Weights of a small mixture-of-experts language model, trained from scratch on English Wikipedia.
Size: 12 layers, width 384.
Experts: 32 experts in each of 12 layers, 64 SwiGLU neurons an expert, a sigmoid router.
Training: a variant of Adam for the experts, 293M tokens.
Below are experts of layer 6 (counted from 0) of a mixture-of-experts language model. Rows are named router (the router's row for the expert), down (a neuron's output weights, with its number) and show model dimensions 192-255. Each number is 128 + 24 x the weight over its row's rms, rounded and kept within 0 to 255.
After each expert's rows: "comes before" lists some tokens at least twice as common just after its tokens as in all text. This comes from a sample of Wikipedia text that the model never trained on. Tokens count by the router's weight.

# expert 7
router [122  61 109 118 143 112 132  95 103 158 146 111 154 139 134 138 116 163 111 128 141 133 109 119 131 126  61 147 123 116 137 151 157 197 103  90 182 101 146 115 151 126 101 135 127 160 147 160 164  94 119 131  89 124 123 144  87 122 112 146 114 125 123 127]
down0 [135 143  96 182 151 146 186 119 152 149 157 124 132  86  96 114 154 120 125 103 126 125 123 140  88 123  77 154 121 139 133 127 143 130 130 159 110 143 152 108  97 101  85 106 171 158 106  94 131 106 133 108 146 126 141 120 127 120 141  91 131 101 153 107]
down1 [122 135 153 171 133 154 112 144 112 144 135 153 155 109 146 135  75 138 137 144 134  93  95 126 156 103 138  89 114 115 122 154 149  99 121 127 130 120 100 123 123 105 133 130  92  83  95 152 143 105 132 137 154 115 195 147  79 129 114 136 118 133 121 155]
down2 [157 125 113 171 216 116 139  86 109 165 112 139 142 133 120 117 155 160 156 131 116 115 121 105 159 141 112 143 122 120 147  93 132 141 162 144 132 130 115 133 104 144 130  66 182 130 106 103 106 119 119  99  68 136 133 148 121 128 131 104 130  71 120 135]
down3 [116 153 109 175 140 111  98 150 120 115 122 125 108 123 147 119 135 104 125 146  79 110 125  94  94 145 121 130 120 119 115 114 121 138 132 143 142 130  85 153  95 138 119 132 133 120 129 119 148 122 129  96 129 136 109 114 156  86 138 133 104 118 155 161]
down4 [146 124 126 155 136 129 122  95  77 140  82 149 145 148 138 135 131 149 156 130 104  85 144 170 116 100 116 137 129 148 134 102 138 120 109 125  94 120 104  82 115 106 164 104 122 107 125  87 132 138  76 121 112 109 122 137 107 164 127 151 161 143 147 130]
comes before: "1", "2", "0", "3", "4", "8"

# expert 10
router [ 87  87 116 103 127 130 165  99 141 112 127 106 147 132 135 166 128 111 108 138 108 152 158 151 145  90 107 128 117 118 101 148 143 136 111 109 176 122 171 124 172 110 130 120 132 126 137 144 116 107 146 139 139 108 128 136 131 131 106 153 124  96 123 133]
down0 [152 172 121 112 145 118 159 142 101 114 135 123 158 124 117 149 158 120 112 142  97 135 144 161 129 146 126 141 119 137 116 158 125 179 111 116  94 151 119 150 127 154 159 122 174 119 137 145 122 136 120 145 111  81 104 115 135 119 105 129 132 146 132 119]
down1 [139 143 112 157 127 146 142 131 136 145 135 176 134 107 151  92  69 106  82 112 143 101 189 143  90  96 110 142  89 139 140  89 164  84 140 121 131 125 120  82 140 110  99 160  88 125 145  85 125 130 156  94 179 103 109 129 131 163 120 136 126 133 108 109]
down2 [136 140 153 123 126 154 167 111 116 129 138 134 167 134 150 168 144  91 106 199 150 129 186 147 142  85  71 155 113 129 109 128 106 110 156  97 148 130 135 135 112 139 158 160 141 127 166  78 135 141 127 121 102 147 163 128 165 145 138 120 133 142  98 122]
down3 [123 123 115  95 125 140 169 104 187 168 110  90 104 174  92 132 154 149 119 159 132 113 133  94 168 129 116  98 125 140 113 101 186  77 157 153 141 107 133 128  96 110  95 171 104 109 126  85 106 148 104 110 108 145 135 162 125 156 168 133 177 137 120 141]
down4 [148 131  89 121 128 153 169 134 131 100 100 150 153 118 169  87 101 103 107 176 118  74 164 158 144  89 151 133 141 141 127 132 107  96 175 116 122 147 117  83 126 192 113 126 148 102 119  93 130 134 114 121 134 154 158 110 190 120 129 127 135 140  96 117]
comes before: "\n\n", "\n", " The", " He", " In ", " In"

# expert 20
router [105 108 126 127 162 116 107 121 123  76 136 145 147  98 159 154 124 106 128 112 122 117 122 161 133  93  98 159  95 118 134 143 101 166 115 136 154 160 119 138  98 142 133 152 164 162 122 190 134 111 142 149 118 143 108 162  88 120 112 147  99 124 166 137]
down0 [144 130  97 110  98 122  97 128  96 103 145 165 131 112 158 124  54 119 150 162  96 168 123 162 132 147 139 155 153 153 152 156  98 142 155 117 107 155 146 105 181 174 154 166 123  84 126 133 149 127 104 107 119 129 137 103 133 145 169 179 183 133 122 123]
down1 [122 113 116 170 152 167 117 169 153 123 136 116 121 159 155  96 141  89 133 126 135 101  96 167 170 149  70 145 120 134 106 117 183  91 147 145 102 137 130 142 142 126 138 165 125 126 113 122 107 178 179  96  99 104 153 151 125 103 139 105 112 118 154 108]
down2 [146 146 102 104 164 103 124 140 136 137 147 147 115 118 103 126 112 182  91 108 134 113  82 130  87 147 105 114 125 114 117 109 116 145 146 140  87 139 122 131 123 133 129 104 134 123 143 134 164 111 139 150 141 133 150 133 122 179  85 109 123 147 120 122]
down3 [119 183  91 114 102 110 143 154 113 169  90  96 116 167 128 119 142 107 146 149 160 110 119 108 118 132 114 137  96 146 113 132 111 110 104 129 103 122 111 123 124 130 130 125 161 128 103 149 130  99 142 106 119 146 123 103 153 125 139 115 133 119 114 132]
down4 [131 107 120 116 158 146 115 102 143  94 106  94 142 126 153 134  87 100 112 133 110  92  89 110 106 100 161  86 170 139 136 132 115 129 106 167 149 122 139 130  90 101 127 152 100 149 129 149 122 122 117 120 136 139 140 163 134 120 123 137 157 113 169 154]
comes before: " | ", ".", "–", ",", " |", "th"

# expert 15
router [114  94 106 112 143 137 113 117 107 120 147 126 171 124 175 150 122  97  99 123  79 150 128 133  94  85 126 158  80 104 128 124 136 155 102 129 150 131 118 167 107 140 126 132 148 148 127 121 133  94 127 108 161 144 120 128  58 124 150 127  92 112 144 123]
down0 [138 104 120 101 129 127 104 128 130 113 141 111 102 154 100 146 142 113 132 126 166 175 144  86 110 146 111  86 119 158 149 140 124 134 163  99 133 129 110 107 124 124  98 141 126 134 117 132 127 131 104 112 143  94  81 124 149 177 142 158 134 109 102 125]
down1 [130 132 141 114 149 165 138  95 141 111 102 119 163 162 132 158 142 167 149 119  78 129 148 147 156 107  87 146 175 106 117 129 121 168 118 136 113 124 102 147 121 136 144 105 124  94 121 102 151 142  73 159 113  95 143 144 127 126 146 161 154 118 129 130]
down2 [118 104 147  97 121 149 140 106 159  93  93 150  85 115 121 123 122  59 136 120  74  98 126 158 136 144 162 149 141 115  91 111 117 120 153 154 157 130  95 149 114 107 135 164 120 111 131  61 135 136  72 131 161 152  96 136 120 144  99 101 131 141 127 123]
down3 [125 142 146 141  66 102 150 167 168 127 130 148 142 103 161 147 144  97 112 127 165 131 126 122 115 135  94 168 145 144 181 122  88 135 138 173 117 126 177 136 142  98 126 114 111 131 110 152 144 182 129 143 112 125 152 134 121 120 133 115 106 121 127  99]
down4 [129  98 115 179 129 141 130 141  94 152 114  96 121 130 102 153  94 145 125 150 154 126  99  82 122 136 131 128 104 114 115 102 160  75 157  94 145 130 176 122 126 175  81 159 137  82 133 120 106 131 138 123 104 121 172 167 162  62 169  53 116 111 142 117]
comes before: ".", "–", ")", " | ", ",", " |"

# expert 31
router [103 126 109 143 145 138 134  92  98  99 137 153 150 137 169 142 163  92 136  76 101 130 121 141  94 109 122 136 125  81 115 157 130 169 125 101 163 155 151 131 179 146 131 108 112 157 134 152 118 102 136 140 107 130  78 135  68 130 124 177  84 141 155 139]
down0 [ 85 120 126  99 122 116  84 118 143 136 118  80  94  89 121 144 116 126 132 114 114  91 147 145 138 163 154 147 128 101  94  95 181 114 161 128 159 114 107 149 146  95  75 148 142 146  84 104 135 180 158 134 122 104 113 153 188 151 155 137 110 134 134 147]
down1 [157 118 133 157  63 136 126 132 117 141 125 105 158 129 131  84 106  99 167 139 155 190 150 125 132  96 127 117  98 168  79 118  99 171 124 136 100 129 165 117 160  93 152 108 101 145 119 160 101 105  86 159 121 142 160 136 176 178 102 164 117 130 114 120]
down2 [168 105 138 113 101 103  82 108 126  99 122 136 135 166 165 138 150  88 129 153  90 123  90  93 171 118 107 157 117  86 131 159 108 156 135 150 112 161 130 152 136 115 173 134 172 123 117 117 118 109 173 166 115 133  98 104 136 130 126 116 138 123 163 144]
down3 [ 99 129 133 144 155  92 157 138 141 125 129 141  78 148  70 131 107 116 129 124 101 110 119 126 141 122  77 203 118 120 112 112  82 143 132 132 164 131 112 131 132 131 164 178  93 172 152 147 107 134 152 108 124 106 145 111 136 168  81 117 129 145 142 115]
down4 [123 105 159 162 142 124 164 109 124 100  84 140 151  98 139 141 154 125 108  85 116  99  99 159 126  83 140 112 111 140 124 105 118 136 183 141 151 120 133 150 127 100 114 156 123 154 101 147 110 134 134 146 130 122 128 146 111  99 117 138 106 141 115 115]
comes before: "| ", "-", "|", "==", "The", "==="

# expert 11
router [ 97  84 139 157 179 104 128  82 104 111 135 110 155 138 158 156 124  85 144 107 153 110 158 126  89  82 151 126 101 140 120 130 111 164 113 140 148 141 111 151 105 134  96 168 166 151 147 169 152 121 122 126 174 143 136 144  92 153 123 124  92 104 141 150]
down0 [180 127 150 138 134 142 114 103 153 154 120 142 119 124 111 132 128 140 136 137 102 110 197  67 134 158 108 112 131 149  95 117  77 158 120 121 132  99 136 157 130 121  58 101  89 147 117 141 150 112 156 131 135 142 134 141  77 119 136 118 133 146 133 147]
down1 [126 151 147 127  85 100  92 139 136 152 116 122  98 136 101 159 117 140 128 118  91 159 106 127 104 145 148 123 132 150  92 126 132 126 170 139 103 140 132 124 137 172 176  95 112 103 182  98 159 120 104 146 110 118 136 130 127 164 156 128 121 143 165 134]
down2 [158 137 121 171 129 144 128 135 102 126 117  91 136 144 123 150 126 124  91 147 134 119 122  89 116 107  73 139 118  98 122 148 111 148 128 126  90 110 133 111 157 115 104 117 144 110 160 139 138 148 132 142 125 126 116 162 133 149 116 119 140 132 145 105]
down3 [110 159 151 127 122 111 140 126 140  95 123 140 132  87 159 132 143  97 125 105  88 159 126 137 163 194 133 113  67 132 159 166 159 112 154 131 142 109 129 166 120 142 126 128 125 140 140 137 111 134 124 108 121 109 188 120 154 120 114 115 120  74 152  92]
down4 [105 121 150 146 129 145 141 119 136 130 117 147 107 106 121 153 132 134 132 125 103 103 145 126 134 122  97 121 131 147 107 143 128 148 151 113 131 128 146  94  88 142 126 153 145 111 139 146 140 121 125 168 140 113  91 150 119  97 145 130 158 119 147 135]
comes before: " | ", ".", " |", "; ", "–", "\n"

# expert 4
router [118 105 160 102 169 104 109 116 130 126 112 102 120 137 120 158 136  77 107 129 132  85 117 118  93 117 120 151 102 137 159 138 149 125 137 147 135 126 160 158 113  92 104 165 137 119 129 157 142 119 102 113 158 135 121 115 116 144 132 128 140 137 126 124]
down0 [154 115 136 150 104  96 176 134 166  91 146 108  90 152 116 128 109  81 142 143 130 115 132  84 142 133 113 158  88 143 143  96 112 138 142 153 104 125 121 143 132 108 111 134 117 128 101 121 124 100 140 126 115 135 106 128 127 152 161 153 116 132  88 142]
down1 [122 149 127 134 118 145 151 131 198 120 147 104 142  84 121 126 124 146 160  74 151 133  95 140  83 172 134 126 104 132 145 150 150  83 129 173  74 143 126  85 128  96 113 160 124 187 144 129 121 124 124 108 107 137 160 107 147 141 112 126 129 167 108 104]
down2 [121  99 123 121 121 129 120  97 117  97 113  93 101  65 115 131  79 109 139 112 122 121 108 155 129 138 120 137 147 104 106 132 120 137  64 117 184 149 101 130 154  75  96 160 143 143 145 156 180 136 130 107 149  93 121 143 170 121 105 141 133 144 144 144]
down3 [119 131 145 122 124 123 103 166 181 112 158 137 146 104 140 110 121 132  51 125 142 148 163 174 128 122 159 138 146 107 128 159 141 109 126 133 169 101 153 145 174 144 135 127 119 109 152 127 159 139 120 153 107 153 164 138 149 147 128 140 138 143 155 154]
down4 [115  84 139 170 120  88 133 129 145 105  96  73  86 146 119 116 167 137 161 129 134 138 144 116 107 129 120 173  93 136  97 131 157  89 122 177  82 156 149 137 118 111 179 160 159 123 147 123 155 121 121 144 143 109 123 156 108 148 107 103 102 107 122 138]
comes before: " |", " | ", "\n", "; ", " |  |", " "

# expert 8
router [120 112 129 142 190 106 154 102  90 134 120 112 138 130 107 105 150  90 133 123 116 117 144 151  84 124 120 138  77 132 126 159 141 146  94  73 159 147 104 124 135  99 109 148 128 140 114 138 121 138 140 117 164 124 128 138 104 140 146 125 116 115 130 144]
down0 [126 151 131 114  91 136 140 119 141  96 113 140 134 111 144  96 123 138 132 116 124 117 118 171 118 114 163 154 112  77  90 118 146 125  91 117 132 191 145 109 164  86 120 122 127 127 154 117 106 133 160 156 137  90 149 149 151 108 100 165 173 130 112 133]
down1 [164 107 150 131 104 142 170 169 103  86 144 160 131 141 130 137 143 163 146 134 101 151  89 111 119 120 128 150 135 133 153 136  94 117 122 121 101 138 156  95 154 135 152 107 112 183 113 126 113 136 135 118 128 147 106 112 144 158 124 110 174 133 110  92]
down2 [102 108 153 109 125 102 192 142 113 114 153 100  92 145 124 153 147 139 163 126 142 111 127 101 160 122 115 104  93 157 134 119 116 152 163 151 117  96 112 124 108  82 133 128 107 150 122 130 147 153 113 125 139 123 117 141 111 119 119 127 103 132 136 139]
down3 [128 171  65 134 167  99  89 106 128 138  93 123 173 166 134 137 142 121 146 127 142 156 124 148 103 136 146 124 131 117  80 104 176 144 126 148 139 134 113 168 117 122  80 138 136 107 170 150 101 131 150 162  93 136 147  75 123 117 141 138 154 118 133 122]
down4 [124 146  91 121 136 116  96 114  98 109 175 145 118 138  77 150 172 109 139 140 109 151  90  90 129 128 134  98 160 150 166 132 150 130  95 113  97  81 157 127 112 122 127 127 143 164  81 116 168 151  90 167 165 108 117 122 155 108 100 136  92 103 145 119]
comes before: "\n", "\n\n", "1", "2", "0", "3"